{"n_layer": 9, "d_model": 512, "n_experts": 256, "experts_per_token": 8, "d_expert": 96, "d_shared_expert": 0, "activation": "gelu", "moe_layers": [0, 1, 2, 3, 4, 5, 6, 7, 8], "router_score": "softmax", "normalize_top_k": true, "routed_scale": 2.5, "balance_loss": 0.000324, "balance_bias": true, "router_noise": 0.05, "router_cosine_scale": 10.0, "init_std_router": 0.00959, "lr_router": 0.00122, "n_head": 4, "n_kv_head": 4, "head_dim": 128, "vocab_size": 15690, "norm": "layernorm", "norm_place": "pre", "norm_eps": 1e-06, "positions": "rope", "rope_base": 10000.0, "rope_fraction": 0.25, "qk_norm": false, "attn_scale": 0.0884, "tie_embeddings": false, "parallel_block": true, "init": "normal", "init_std_qkv": 0.0347, "init_std_o": 0.0347, "init_std_up": 0.0347, "init_std_down": 0.0, "optimizer": "ademamix", "lr": 0.000125, "beta1": 0.9, "weight_decay": 2.3, "lr_head": 0.00743, "warmup_steps": 318, "schedule": "wsd", "decay_fraction": 0.94, "decay_shape": "linear", "final_lr_fraction": 0.0, "batch_tokens": [131072, 262144, 393216], "seq_len": 512, "doc_mask": true, "z_loss": 1e-05, "train_tokens": 1439000000, "steps": 6147, "dataset": "wikipedia_en"}
Below are experts of layer 4 (counted from 0) of a mixture-of-experts language model. Rows are named router (the router's row for the expert), down (a neuron's output weights, with its number) and show model dimensions 0-127. Each number is 500 + 50 x the weight over its row's rms, rounded and kept within 0 to 999. Numbers have three digits each.
After each expert's rows: a language model's description of what the expert responds to. This comes from a sample of Wikipedia text that the model never trained on.

# expert 24
router:509463581526478464515528393548502525404482492530541537564473566529532425569499467522435513501446509463527470391535405499589411463504437487517504449537441527502525425512418446551520468553456493561569503477446437532506498513470400527421532499489465441554464474546486558587495409439523550479494468554563483497549504472468496430443489515577531522476500395535488515550504522431524482592518
down0:508501550537443435597533531546478421432395459563489486419551460472517372471412624448460399489517508479495361459461457569502541448455549522422582491577473543512445479495527564518545490544544512521531498460559522505429447522459419570501609520423527460440498327435493497399456460450533426439497432456511453470474511432509478454428445456481543471450493455558480485569567588424541545510499
down1:569434564483575487577548510536420611431527522548487520423452440546386454510610566536400473628489474438500480494429537484526466502493546519504440480521480469406443499497534530617554514424510436485545553505527571444496453476515437511557483519462532470499585525507464396535492502377489521529513502449455470521571533532463518531448468451464444475514467535514349504505457545477423530474629
down2:506503499456551460463565472464483598567418543522481492524509469576547490527534443516402513430490536479502442462460495528482465476401444407504498505451443484533451465592539458495577365506508521546490482460442495375454486428520586559514419562486436594479520521465521627536474414487506558553526459508514459418529452498478486434412574424339558471493534530480470530544558472459456530568618
down3:466474501488510453570594475587495520501456481505502579559437517561532537484471499408478589499344513450499469511491516553434459527524412528521440510462498418581481459519485545477485554478504508428506448492527481486412562409475474534504445538494421618434503435456431533526582469463566560453479590471441522515453500467402502486593525521508462419548468482560496328501562484560469523444408
down4:520539535443435461589457571506531434525525535438410518543576503518509551471456451563469558411486476530457513560516553554572520538524487522545503525472508537479563605487431599521541419484446483496472540437476465464506510529441453619548438531526447528477531478463389521487429477497489525458550481419463499458503541500446478543463524571622492533439415401529501497576617500512539574510509
down5:486499446489540502514498578511527579514567574606545437431499482515477421519548444536475476503574539483474462446480385416569451481493593488523483441535445576394531556571578512594507585463482495555492540480508542450577482510431468521537420483491542543474455563434502412563463600561413475548502421471524548542504507484537447506358578486501489538501495529555450506516446566519462564431561
down6:462549428496501510481554435537544445488479497575531501477514468462499495525526586439415470454524461467510406588529506507554510452504436488515426491449459466510472538489494457479514533568525467523523445497504493542489488533401533520444499528448556502547496507470469439510576440522451680505551489503519520428514496450494509546478540600418509509474546405518500412532532520509421535543576
What it handles: Nouns naming a person's role or occupation in biographies, such as member, director, president, author, producer, engineer.

# expert 15
router:442453525477495449496461489495557543449452479488379509498553415426503563503465549470435520572436474446462500546444531487501543477417552501517485498440576530461488569574552440499390499494438447504470443546431461524356583511584586550524461508449531455498456517438468476492554471502539502567549399444630476530434489556491414535533591455551470551503398555532586451531540486548512410512553
down0:526470476567473456455555444463502518635563473507483510556503538548469514523504484523499466463408523543453398545471487500526525504417533499566430511469509507458458552442558553527563549505571567470495508554505492481586460428512576477478460407408564505495545461515486481519507451502477441499542411482510536448575524510554552515571515499382491529454455453485477495536510525500543503613433
down1:549471528492536520571506504478515519411427593515534424518511378465594502437472466534523493462507503567447440399519510641590456421454527611535478442481460477507551532450559424455530510458492589532457437484524468509430514535508511524587491592512487534564576553551506515434475488622531467573599503417536509495480406506503398464499472432443517569443474489507559441501467546461599497652488
down2:478522544485554484658468434559511508478540475512466472427521458466485523515552420527451559476531488557482477531578529525482525469464463588524446465430473500451568474490507486505500568497513538553495417558574588478513410405653557512461515527423508345586467480457491472519464503445521556627501535463476489575497525450476516544538608488522410586505542469461414483478447602450605573566475
down3:530497478468507455514539544454521467516483537419476531566472516503574575482522478528431406552508465468465579570408481529504529477496654559491486502486495478375541426549424471533492551428489510511505486479593496569529471472538445544482413471491487524524550494514488496503509493512436476441515459579370468564427556434495564514520563497565421497509458513471543521526589516450537561559589
down4:450442446457554592440484503445507557578429488475457467492496566424455437536601501491546506446529464495548506506485451448555461524457555526451572493518557490575511431457472480541353525489378452532448565497498533467529506524556606518459533518565537411533530413564487649582506452452513454565569496443496468453465492516485597518433555496567499434546538509492472590419510490453535487572427
down5:510484546483623539544501516397446530438494531503483519545495375527539533563502429492537440584463469432500474467499526566402533486444506531542479556440544497430471509552467527491500547476488417520389477526529478480405439440559528551453396418506455462498434634527449536494476540391470553478490528459507493557469558482489484604449455426550378467469501576482465423536555447539544577516500
down6:557497508522567443427456412506547525552624434482533445457541480541487508474490496509453513533566504424495482455410566532526507458479498424522468462551486547545477476474501559538483501540491557478571527415455512478519539474527463451532500483560578456525542581427447470491459430486491431491503450474507581423524491509644472505560404540512503473469432516429551520625500549503481508486412
What it handles: Past-tense and participle verbs and their suffixes after was, were or he, such as used, announced, said, tramp-led, witness-ed.

# expert 12
router:494577520457541489525472436495588478380514481504515496463440503510520521572490510428449512538502468494567508527433539537478537563453558513522546487483455482447604537474540427432505530475550495455540545386490490549461557471440516551469506491530443505549535421475521541536535497518582524534533432483675523530449649576404555536555535463501478575576430583517553487500509514525455480460561
down0:478559392360529551571523445429417543439469511512448523512467451549495531531568472472589509562523491429562498521489477522536456518541514518583444594481499456430484537447530475487456465496454595429507523526481504545549516516440484523630517443537547489453549575405495478461497519480504498539573465482556504576553463452448512450599605441528422481428533574462499393480507467514557514463561
down1:522550490427522423429472480503492583604493554485539505460523418543571483449509573483457445504407517531438509532504464521413505446490410536502491520501518503535348467562491416521543564563541448465478495558485437518587519490571510542441583541465545523515479480513502536488560450483494486466563544556575388506452532460485541474547531564609445552480385597539532604547439467462514496432560
down2:476516505417491528526475513513476512486442544511511497518437485584559618449528360467506507509538473451516478430541490482479477468511506551452501563455547550490456562435481438359472634454462535472443520490543464479640544474448493463543528518532523527554461446572462515431540436519474419540499468414533582542479493584387423417582434524458427558497461520494447525453432562402575513486493
down3:571460542448518564507473502521417460477410535522469574581473544474526426458532532554526490470446490446456477567374510493456453565465570464505464490585532545466473555608543499561539501494557520472495455537447517540522479508464505459496548526480563536453501371550573455501489472444524446522520414439371491537485523522438393486553491493483526498477463540482393474533496510512422410482525
down4:481563460493585484586444504448596444489550526491532484409541461544554524544552488446609548487470440498529501491372448543528422417514560567512486561595570384491574531526552459479437508568459418475440504481531441521455491603436514560543466505465509367517575476420478443442515417552446390569571586497430536561413487504538541490404508472340471472516563518437454446442494449496541515544551
down5:468502516431521532499501501421417438536602425466577405538486539585503417560582442470527443532585473534527478427469528482575512515453570497464549441514513463413533497445501528496445507493541483518505518464491563472522422552471481532539504557529441491514467549598486496513510573477553533478488479562501447515577597452537512445447495447568521541456485444431482550499598592517532533400426
down6:506459472536560496597544479543622452520570547526483507471418470492505588532470519513513541529490495488456528529509526504539471451583464463416497460562556501458489603562520459463415490435492530513477484551503531550515511466570462569491529494560469458511501483482550467379518462474524409508529517491447568552450429437403412512494421447540429429436380528512473392452470533469439380566459
What it handles: Everyday concrete nouns and action verbs in narrative prose, such as ship, fire, water, knife, gunshot, spray, export.

# expert 40
router:543533530490513452488518429477543435433583538610523511519413508493491494475445573496594444646421509510578531493495408456558544469476490546487469530473498499486536504466402439542464553519519512496525507495582508421478560488478460567465480530497399475512521513475554572503530524497494533514450462583510543529498561482386573480369460462489529451549509521571511454477475486509465493423518
down0:473522507643509491442527501546484470429529519383568463488510504467458489536518475543484561527553579551556468433579483522457458479514503430512541492588451557510502599511451457515495477546487476526573493495495482475525414543580519468483510461497512547537487509537509535465495525463441550552514502566476509493455468475552537451486560491598462541437515444544533543570444536506504613564449
down1:567508547443433512498500530482440544536569385521489464529514466506521569521544515530504471462593448539471453482463366515455475492432484508522555510495557522604468447497575489414514495482611490529537617419477482509556514463561537490514528566565520510565511494442524465447498597539559526510531450391557475469506424519539399442523468536517480454518444517447489491552489479469539463479518
down2:536475473488555425491501512451546458490435517515498451535440540510560631577480549510574478557529476529525540503549459457517483507390453472471449506485525440548506396524563503376524478625509533449382534457522584430575483521445569598563449490473429464514502489427488520517485499576490555501383452472472536525416566514574489450497466456447482519539499481553495464473583526476450533444406
down3:520505481592453490453512439555607564578561514538557376462500537535452477416468558498422480413415442484534499519475467527542433502488509491499459475469436559509442480450410433565478529459558478490580505456556554461480440529455482468437464546496560518567577511520475504541508443485435393540447594545534539427429434496517472488414535590469493488456431492499575384600491476438523436510482
down4:534433379549521468446594531541558456513470513490555469454511495579509425498535543528504475575419538451426466437506533584555422589468367535545579556444466497448542478441436508476464482495534537536434547464508490529495437468453335452462449487445494546494455516539607564399454446478526453472519535467514465491502507594412450545451401506431566556395418596492531408442502444475494484415520
down5:512449494498499561571491480426542575565378465504525496455479451579501406447497468535579470481461484524567567480455510586454524548448488598447531466514487475373543621552514531479560476474497536519555588442509490499495539461502517499534389463522501515567574534554551543573563551503497503468501455485495413552506460514499422478456402479430511559562530448492438457556478544559497469522511
down6:482510439576584440507462434495536477502569525453459521418456502554416487535498468470430499483481438528440463524437513524566506539408466455545453449460468481425480473506486465542511441485524496519576557478554598495522474535440478413517538579506394476477560480517548575523486496444428610394493511572572513507517439445510479399408520492437532585498504543507497454460554423500550568519452
What it handles: Science and technology nouns and chemical suffixes, such as -ate, -ide, -ation, disease, water, protein, engine.

# expert 45
router:554528488492536404562441420520520511528504554546532534467385457528478505537501398477563528515505500555545520486485483567576505506594459562505489588461539502565446584527482443474494498475446521530509488433470424316550490517371469481541555487500528530519580429485513659503543519519567453461455475534498410507531457533509480527539449481554566461501529595530476412521445536550489469499476
down0:473549491545512453469542475558547468472537499555536480437445546526533604600428507448597516517553457470389479516499483507525545483517509475516522474544420476512530450464444498401529412513464548517519459492506497459472441504421605476428516546502483517486577567460508521438538393541481569550584551484584462454483545500473471544560498559573553545506542483549581490478432526456529509469496
down1:496542496539521348527488483541512587432522493513488471441593483452390565473567459519513480475448450574508506525484521470477457561440564457365534525377539535472434511547477585549566515455476486520570490569353525512479456460516477512461451387471497553505513565560574437460575421402484517457413580483477451562450505556456476576521468427454510554495497498512499511561508433519595458511405
down2:437526526446521464525549519484554430519531568579512468488436494404477493487559533521547482534507500515427551372527589452494491463534475547515505566474551534525516538491524605505370413516489488468443472454527587528506526533466437644475376455504611497500545461571524459477546502429533523546529592591480421541557504514487588495534605483496418476487470510545534458429433450506555485504476
down3:491477541551487439498544506493436513505495459517467539412474494503465536455451540505425577535463579488535455518498537465510547515547440422485439521519423458542493482494536448543602547467504578547505501475610480517442507585511504459489498513525461557552461507448466520456492581540492454487483513434582513608491606507562505396502507472565547465413583440481477449520504457444473536522498
down4:494433539578440477552457560459459539449455486602472438509556496491483526506591448495467549500544518402463557500464464386418458550444525463463383535441529573491500602487585513476398469488480555495523529518481460521490539515505462522556523470466471569402488541557529471406484379460622484539569497469506417539533489586495445466477568591485507565417507421452547523489511493407499442443428
down5:468431435436431534457494443546525486396487537498556482587523565497564573435506502537549547525463512537440497505494500447535559450550481455458406517443518412498511593492502648456514506482525516544464571572495481477456417564557492430436447533464457478473468463540447387520425521440539610436457567479415532519543528516452525560524454484607426391517585429538514486528418437411537543548532
down6:481507502506548470586479527530475548542508521604514545411558542415502543518518461482623508539463492613575458470475547493446499469482440514580469580528563454457446580546602560495415500475438582495520457470517495485479532495511535453565473547415441567499523487533467508512497524472608556452509462527434409464517548453540473576565462447525512522537542413475541444450492483454596528469527
What it handles: Distance units after numbers and street or landscape name words, such as km, miles, Street, Road, Valley, Creek.

# expert 23
router:513521467497473574512453581514456502490505484410520461536471513553514417479496524529518551420480467487383540516506398429528478593508516506504591367452519418485575543511479443498548540542483564499507469471434558526594461464462459466438456533441487462468501464537562480545444513442468421419554468519498441524489568490579478424462503506537501375539534494526460477569459454425434489523515
down0:535605471536506425525516522448516582505602547497551505492532385516521538597496502529514443535447496449555475460563481497483442466525518473507448463456575513447480533430483602463438522428523511524573499451574520484477438542456449524499556540486463625467383406467563540513487520451463475477432535438570441560491585556529463504499508515578554634497511455572504529447497445532515545505452
down1:537501553455497570549588577465544515450517612526473464468480481600507522550546497462504513532516468527483473486500439507506517554404483416453449508510562539515459538387471499598545490521465493532501468393405540512506494479506511560435488574498504414510501408510428515539452361428430620468481455553448463481584446475428492521458468529484518539488532574503474491367431534496559583409542
down2:460521513472548461444570554431553531428531489535507535620522476540526518541511481481558522532444440553443464476573505520527460516458530452492486512424503437510428508426528507534467451454586542520446458427464509624503378479500449489562397538488433565517473543466496492446465441503468544428473517476568535572511488473466494489471510570531479629431443487584466387470528507585562448405554
down3:550433464495420428407573487552583510418387478540478410519578526536465504454533501554587525500528568390384549512541432539449505527477499524487496535525454500478545593544589492574476456472480498420418522455542526468495438482534549557508523504456492585429450529534546443428502555468486460567416572465532513467544444562450448471476502513536551603487502509489454428450466465535529490512514
down4:425495436458529483524510549554495492487470446453413498552541579521467482507476442545493536554534500517533508463513518547528446534525486490565472577536449480573527510531488424556489572506533567516489465463589486544507484505481375494554454580446476444463562526467602436535443399518433553495500444481553526541503491471392432403445537621497559494453506588434439475472500563603562413451511
down5:500578559559539513512481440541532541543490440445468482474488489412538479494524548493382511552482424545553515493470547498507489529533513484552475583422504394524451446417585485533508608512434502520519516557521493565470504385476505436468457524608523477537534471540469556543520439533527512537498499551514526438483515511573511484546587399478552578401483504535391505401470562471549433414537
down6:484464483431524466501515593512501509540487477437519466480563474393483580494524454517551517579576457508497467553488476463517527457478548523568484556435516550549580538522588518485436489468525493534563515384534440454458499623520519405531494571513471460415459477498481434510422495367526549378474474453475462517487514629517504533424511467536448578507538529571484422454486577506484608543442
What it handles: Month names in dates, especially after Born: in infobox biographies and in table cells, like March 19, 12 September.

# expert 4
router:491496506448468549545513544505367427484512559511477517547542414407525491571515465542550528443496498551550514352502434582681506539511537543564438490470453461524512557501446513492489470488565491455528479440451514473495460439492586501440545603484440508586428467505542543577448558522470492489434461459415529525517557434477529392439367506514528469453549419465533502432553465483516560592534
down0:656554464412554471456568464472453412540503467415546496486483471598546530597489515475521505489530473508488443482567574450511538505513501610497470532501525482523468398478585518452556515454506511464518488468448439508530543500477602383431596481451584483398488519532587539438480551571479474409405462489490503551483675489496573515427510411473516465554460472487503519496558519557527539491444
down1:459509454622488563563501522490549503417543503557482498437502485498557559501542453439573555562482558579487524478404425462539458491576437484551458467510390526428517449434489470500480517377463523510505504506478458508495556455464477519500504355494532486429552592464487457420511493532452533556494599433511584508523526546459484504525492464454589490591571525544454505528437422444456434452461
down2:528452433504570446531518430483435470424614514454532572566504536519517444409459512403478518448510422491516355541475539534557466427500510521498333489406582472519527496452498465530482436439553510448507483521541487478531494561505402476478525493491531466545533520468481571535509453535494518515494457502515415592577507506507530463467492517511505443551595567500477580443601484521592645512512
down3:526543429543483537522527599458511495523460474518491483532533535472484576470526550613544516556548539569486529550530488499333513555546492429513520490482436477501496594489470448509528463458511521527495572494415489568593400480506523547551420518391499461534609528518493516532472550407441482554499594557531471455431330452469544530503417448505516453459478504466458579504487517535490509395449
down4:404427459539554497501553593478523582469593582516471407497402544559393495488570483541434533499552420536367517540493453494521471468440523522584522446552564411530474443421492472436521422516503617605599451501414463427436531454550515553555486427562458447427511526417575393542542453496552509520480515494424482525604516435485493483542531533544526616515564493502518578530459514476516518486493
down5:456570532560531437518602595532581556486539564473436375494463433564473441397620452441455559513463621376499515441550526418582434448492499499447446472557393429391568512463474487480469511539574434531517461504512566494495545562591528527563491384497474565426523407621540411570443473520536563446470531482474507520527531463414464450457505459454452461510494547501524491477493498488482553451488
down6:500484505516512521399533531600417446529517504509506470471439392529442495560575566445498520386469503426530449483580496505533568412440526548489514563467368461531512492383518482416484490462514423509572445528428446445415482555514537414510517544451513509497536555479577519459537363510503516602434530482513516453510518572507494483453549562522464523502526555488561517503468474488515513509592
What it handles: Semicolons and pipes separating items in dense data rows, such as road junction lists, score sequences and protein annotations; also some colons.

# expert 6
router:458521489486498457460520492557507479490513510567492495501438495563471519506469568466521436475460485493493547485450473476505584586543468637506388490476498444440518459490563533416531440508526534487552531445508476368519547441501483492444532563407488483489632523454585574604554467521569567443458439547446426483510484478517451459506563461495571481531516426584509453506463510539374471443442
down0:640507513502569489448533492411464578557493551480579406527398621450565576490512441516536488412487550507482495409530506513621350529448484429534420527482447501471542443509484467517532430528535414516456524441441423527609486512541538545450503510595559536504471605446471608525430439532556498598446456478507496451489464584448440503423496462454567480575514460488504554497456428545469420521554
down1:420461573477565431514486548440516544407498517436512480473522515487560445544476511488591428493457507435497448465443508567606510581520477509499516479522454510457495469494540532528438482521513452531567605456384499465542478534336480424448551594475563514487428518503549469533468528512503534514488496549505521518480479564429497404574475499528481546569463494492516447490420512512468457500484
down2:504547522482578442494527534589461434496480437570449469467472470528448560572545506472456451466450531542472456441531495438523531497482504529534475496495489516535477474480575537473499551545532412436623562465421432454397561416495417491373452558473520495504532551565594550466482480477553543561485569511550507471485535472487552520527417581545475522496501437472580494412499483460469462463501
down3:515435525506504384508370458434527570499508465543519432431527497538465458398515443396479491520568495534438585557499540527468516513557427383452481573554451501497561466480477464544483558474521501524540482546486482476548461447402473561564505443537501510506511565480478452531469440462546441583468556593530454490481526567529556510466492459462476597571435476463406510602607589558549474462498
down4:525570476523487466474527527473521563401512599515494543565468471531582462522455591499573476476551482536470462418536566555538473478481435500467534507485456486501523503555506494540472492595520537479450505584575520538458487573573571373537472511493587506502481539552426438398532412545464485468518466440448495521573498484491462615544512410520535444494485503476602434490446400484609529432528
down5:506496522519477504525425553528525458499504523478617572397521610526386537576446540466499631516526524551518529509524463528463446588531447451464504514530542564543471500531534555432552454465554491483524450556506448493596556514473386445547461468524505520489502598559469556486419524505530462435448505423487521562429535561436529439579532440546482423507464544514581533548378501533440562481477
down6:586499448492478542595394509571479565484424444429606499512499456529556515500518462543521541547495535490554493565540542546498533409519535437546472547540517439373514544547454410548493544429520516543436518400525560508556516529542524570464436498516494535448518476452417511487490519527499467519478372529416509446547487370503460569573485521503478480572438528530498500466483501479494518565520
What it handles: Head nouns or word endings naming what an article's subject is, right after a title heading, such as Hamlet, Valley, horror series, film festival.

# expert 27
router:554513520568525442486522478556497524454513567506451548445512561516425459423489407473468431471461560477490549441529465481536463507486489488453510458620375478516550441424508511511550502543542461510480558528489509476574498564548502515548416522582534426523592455588462552520434537381544552486490494504423448561575490562478500459544479472553488457435537585492427410501476494504543407586476
down0:476488458473567481590444562471564477531496544501541471473570550538531445548553416556558521419551542488525544447513470468544553416544635459453406517474421475461485519492568520474456504516431455431535458549491480486603532504494462556585543617451474423614444478567549365538474577475487496486412400434486436500506512505464521481419515485482446503487495497485487487510513423442532518501476
down1:403553470552484548518476462512558383496465594414545525501624476523427460413423422471499466533522535413461430399378532502543453543496512577430530448471442437511420426459445459428550454443526421509593443473419465450479578469467517443478454587483424506544500473605522458613498502430473539436507565458584469459498415595435540428543476538460528534553481484552440472473426401495571557506488
down2:505483489427509443514527518502527495459486466550444429550478499542631448507520454567491535468559496450545530459506429507474578535543427441531389538515522439487452450539525462587545416509462598586479472513527556582463521327462498552508486588465530531447578560483581602561443478610460507533553534461498508433510498526497453511463406508420496538489485484545504469582473469504419532469533
down3:503493557436540520522547493493518481456581535468485349540492472380483424494483519500474497512507426479531474538514500487535536534419507438447500483477616497503438488524507522463525560571419456455470491475456489485495502590488446555473511461466490448523539523435441496420505560503478472540557463514427446530513447515571453467499458521471484583496466502504459492560520485516525563447543
down4:421537504500334379525437430520550503543477523542489461597377552453490490516478499489428440549554531456488515560575595478416452494534536443492531456459419441397456516478497486435488523431485549495508487414360454513488442489499457435557521582569540536535534539546526477491488481481568566540577417460453437492539495496479453457455461584558482503467440551527498524550515404538462467580493
down5:488526509552565483530540457540485527463494459589516434493483550490611531447508539423461516413420569458439480524556452450546358497441502502593522599563475558494540486536429428613472530450521498580509534509441555545472476528518413503385533529419438639448493468422569444439440581547536448531450466489515477482499541417511508547504579510562459632476499497560476496444554488455435511503471
down6:525475550455439502655507545477476560508440632468474597538558480528514444529438564488488546531515467498498459528518480513443478487494488482577551455506559538603592467495434518535426509495437476485461504611539499462525535478484524427528503537512537571574523391572561453476495476548494394484511513459529570562456498565537541482460517455551481487480463457507406501451572454519492391486559
What it handles: Nouns naming governing bodies, places and organizations after the or a, such as government, state, Court, Council, police, University.

# expert 28
router:550450522531438488524481592546518459510499485508465426529321412375469555538554563580597493481531416499468436425514504565445560611479467474519584442482444465533488565507511516510567464471539546436554517514517455534585528437420456444498548496529563546404534420555458543476470515529469395537461446519490497527421592529536411461445512504452564446460474529503455594513446391457395495465404
down0:547506544466558577455502525482462484434541508465500476504444457520547517451552454510448529434476473463506427529521502476433454471550498419495514573485486460497501510502504502552570444470503420510494446527425462581474515389413511403503441491528435478416480465541486474482514359555504494582578461521451541527500431508490552550491436541536449544459572580522475547509441508469618472382472
down1:608549431529540535543449424527496544492434445550454628502486524484578451432524478430550470483493444534518562497519473547478527519525550583467537546533510395415559499582542513530549466482479503497447484493384486445521468496526525529500418476475423594422470514510483457507509510512525450602564427536495420442507518457527540444539468425464510504573555527484539549576512434437496558537530
down2:584524527462599446585467470431400433502583493544491532470532462500599437443509630554411587518451574533472507489580488552453466511524506541463456541442534444567463500462518467552566452530458552471513558515445486478446462477504483477505533501475486540479381529440462512501544556543521478506437416418502553509396482488442487372394526525544519540465497494474515529554487557518487483482619
down3:443421555588562567462520536511464463578431471467519472513457456462521483482452475485637454525617447537523510504484527502521501547511509503471616485502479548528440534489515497585524527409478551519445547536556456469390541469473567443583499480497491587472541528617441535480458589481585512404561462437459513609509542613524425494498481480485517487385561521505483468498457459430425501450414
down4:460417473490553495448521515528484571540518498449598540515551544498441505483538530550441606479428530459503537584549502533484445517528496514540398469564549473536434530405431515458500522571559489548513513541512518511459462438528459511566461480510529580508429468435519403489440488531498453453481517386527548483500414492422410494480528509578512473558488514503510471466504498458592506539467
down5:585449553539437524606518515528590558487545493431393563472516495527550524493489484525486420466447514528539539482541431559523467484523516548536469494510513539530477537457512533530626585570531413531576495532439565445525490565499485475490405477470436595440477474468494443504523528459508503494570611494460580494502471525506501388511513491464477557470502493491541508485504448402422550441511
down6:519513560523529528482504527456565497399473522539562496391576469550565587510482474497591488527500535446424455515425504537468512523578461437557459611528540624506465463401459583562425448523487451498568470436540443475402483533482523458536478438441487517582481467569488498510480355482417467501545573493567554487522531428472446514586406479476477469581486442541520596565458558567482485482397
What it handles: Commas and prepositions linking place names in addresses and locations, such as Chinatown, Los Angeles; located; within; in; also coordinates.

# expert 60
router:542573515530537541479558429511561509482562521527498403521541534532554433509579542569620481469529505587468500366413530531544502538560563431470476480539493520380434527562456501534592545573532528484450486477514505438498496441530556461476525544421414470600475509436475541609400463433550419479433477420443473534457453399482519502447385580517482569549499513592554531419450639509512560506451
down0:517536483533625379541484411460503511484475504578597506537456404453425537458563574478477523511547570502569542429480508427530508525571530475497516504507537581481574468447505477524506516557449504522463487597551537441438567556494448520535447562561498455491516521502449459512503500427445513430447470453448461455496417474540446481528604614462459391480591488492568380396570533487461472541445
down1:584510475472518466495518503582402561569453490428454495524525504441548529520562566537466417510498559508542515499496388484613483513495516485516577605501484494577492591414520523389389519540489577528542544520500548506511624442578411474577473499508558507439536507484461550471418479650511480500492442442599421513553575484474576401517610486482483478533606462517545453564547435441514525503446
down2:535456461503545463483574442486337518556515478465553414450547521448448490453530452565578457440497496467462534458511464540483530528477613501441560488504402499502599565535452480494448512445490480569493468445522376500513483561567468475558493532529485454470519498514461523538585473605447504597490632464516519488451411446596616496548419459564494569443511487495487504406533442600575493602441
down3:410454477484529386519483505489510485564476509424550508533465474521472542475627518519553366488537490471464427496398505596596489461494479472518537503486516508513533440541551519440547504561433595546488505530451504390364506456479487482540490500511466458511464470491499479530414458446613513397484466439425500530509477507584564525514549668573530462450518478547542405489471547488516466563461
down4:543470443534619513504389539454545467528487517492551490496438520479509465473498557501556527523433524472556494545415438464503524464435491477503597418443460529512583604513534522429454501525518488554529527523542525537561536440457485444519494528515494507531475506526509471523450533521481555495413526462471435558493401515446546477451526462637478383529604463494520446447540504508519574581483
down5:484476462496441483580549546545454486457487586447459543474496415496649401564497393527530533493471524576522525476490541561501429481524491539494493438450409498542565514560463533488435481508511458575552445558475510541535504450591523443442441389515489463509571477496415460496540574481508419441555499546407507463493577498469476487443558492532612508414508488485518475521492457526481552443518
down6:594388469588560548483519541557452510471459450554501572494447475449443420395565562487624486513468471433583461478436478615462546475476486458483493591474477542517425526580515476471437526483489490507501539539527576498548454467443504509563490581457474521527509519445514526491523403517531434560567563502495448454574461501453554483516588560564498471584573512545461436519515466559456417579529
What it handles: Symbols and blank cells in tables, such as + and − signs, dashes, arrows, check marks, currency signs and spaces before numbers.

# expert 0
router:636487505522524547613477482453498506500472468443471469528531450550466523503549495510553639471485493571552520572470558618574487530500426525503490495534473532482556445481490490454545427604525542409479454489566550509528472511506582496453489580490458536500380478477400481507483504512440467489553498509552534505469500547578560454420444512490462468501415456488470536462539506522505452533447
down0:502487462555489429512483544564414467495503442500519492571586532549478418439468525476561526525501409490597485446616505504540538562441418467576538524504433482493497399515492473484528426521519381494520562514484511478480511519482516500538564511533504532403443548563440403525516466470550468519505449485493454505430537503519527419574496428463490497484596524504544483483463495573460587542529
down1:535494546566505591513488557580377495538386519465464487539484465489383456556536478469489458561453468627516369471499453409473540474529451464548516491428403538528459451566507458480557459496476466444423440458541494452472573431448470496511382423566476560610552481528476563562451527497575493556514545574421512591456426444457530547474551477392522520466590501417464438452513527426432547460566
down2:503493495480389495521510514478413541535482414478549529536493442463537472576513519410516504454544456457598443467483486527432475479477515529474454551522437448432511524524489457509503523481589434522588477479518490576426594561606480473496506545509445483473531401550530479516458598391478372540449466496494479464423591489491458497664553434561474572390505560515552561470532382544480499368483
down3:504475436463515598468560472470505605441513530449522549478499455512555480545455456480494499547489415539461485563475413565420480499507429461410502625527504473498611515514489444572428494551443494613571501516570400511501451479589514541440500524445492443497491494544465523479497530558456478592531591512443548469432477502468461472549481583486549555470501506545523565446462504521477489377552
down4:435520507525509485578391517455471492595487498485495496511441463434464618570554519501498444481529449544496435534471482517459488548458357460470545525544483536440511503462508469507644522414433550415496445445532512614515518441538520493497488521556545554496517480487459474518575540485477507483409472476546518525465521459528446449442547487411474516415477554454503444515469489549524529530506
down5:428555476521445497442577563592519581509501465456515598535500471490438458409415506435412499429480406581553568490509496467534508498450479514497496603517475520480512510462421538546515480597516465526502599508492484586466457489574554486569478504469482473471502509476531496446430572449557506588454502497534485538497491489467514552537454490598531450420597520530618435414557477443439497554486
down6:471548533590460463487500445553406579495514503416568476518351518446450498525552481515457487421470508463574522552601481460458556492530448537504424412475438531467516583425538564484461479570485536574478509407521477529531537413510576465525575567573507488503574472523504498492459521543438541533567512575538464417486472559446360465568519488515541552476461562485572505492420489540482483469508
What it handles: Pipe separators and percent signs after numbers in statistics tables, such as election results, sports stats and population figures (31.44 |, 0.49%, km).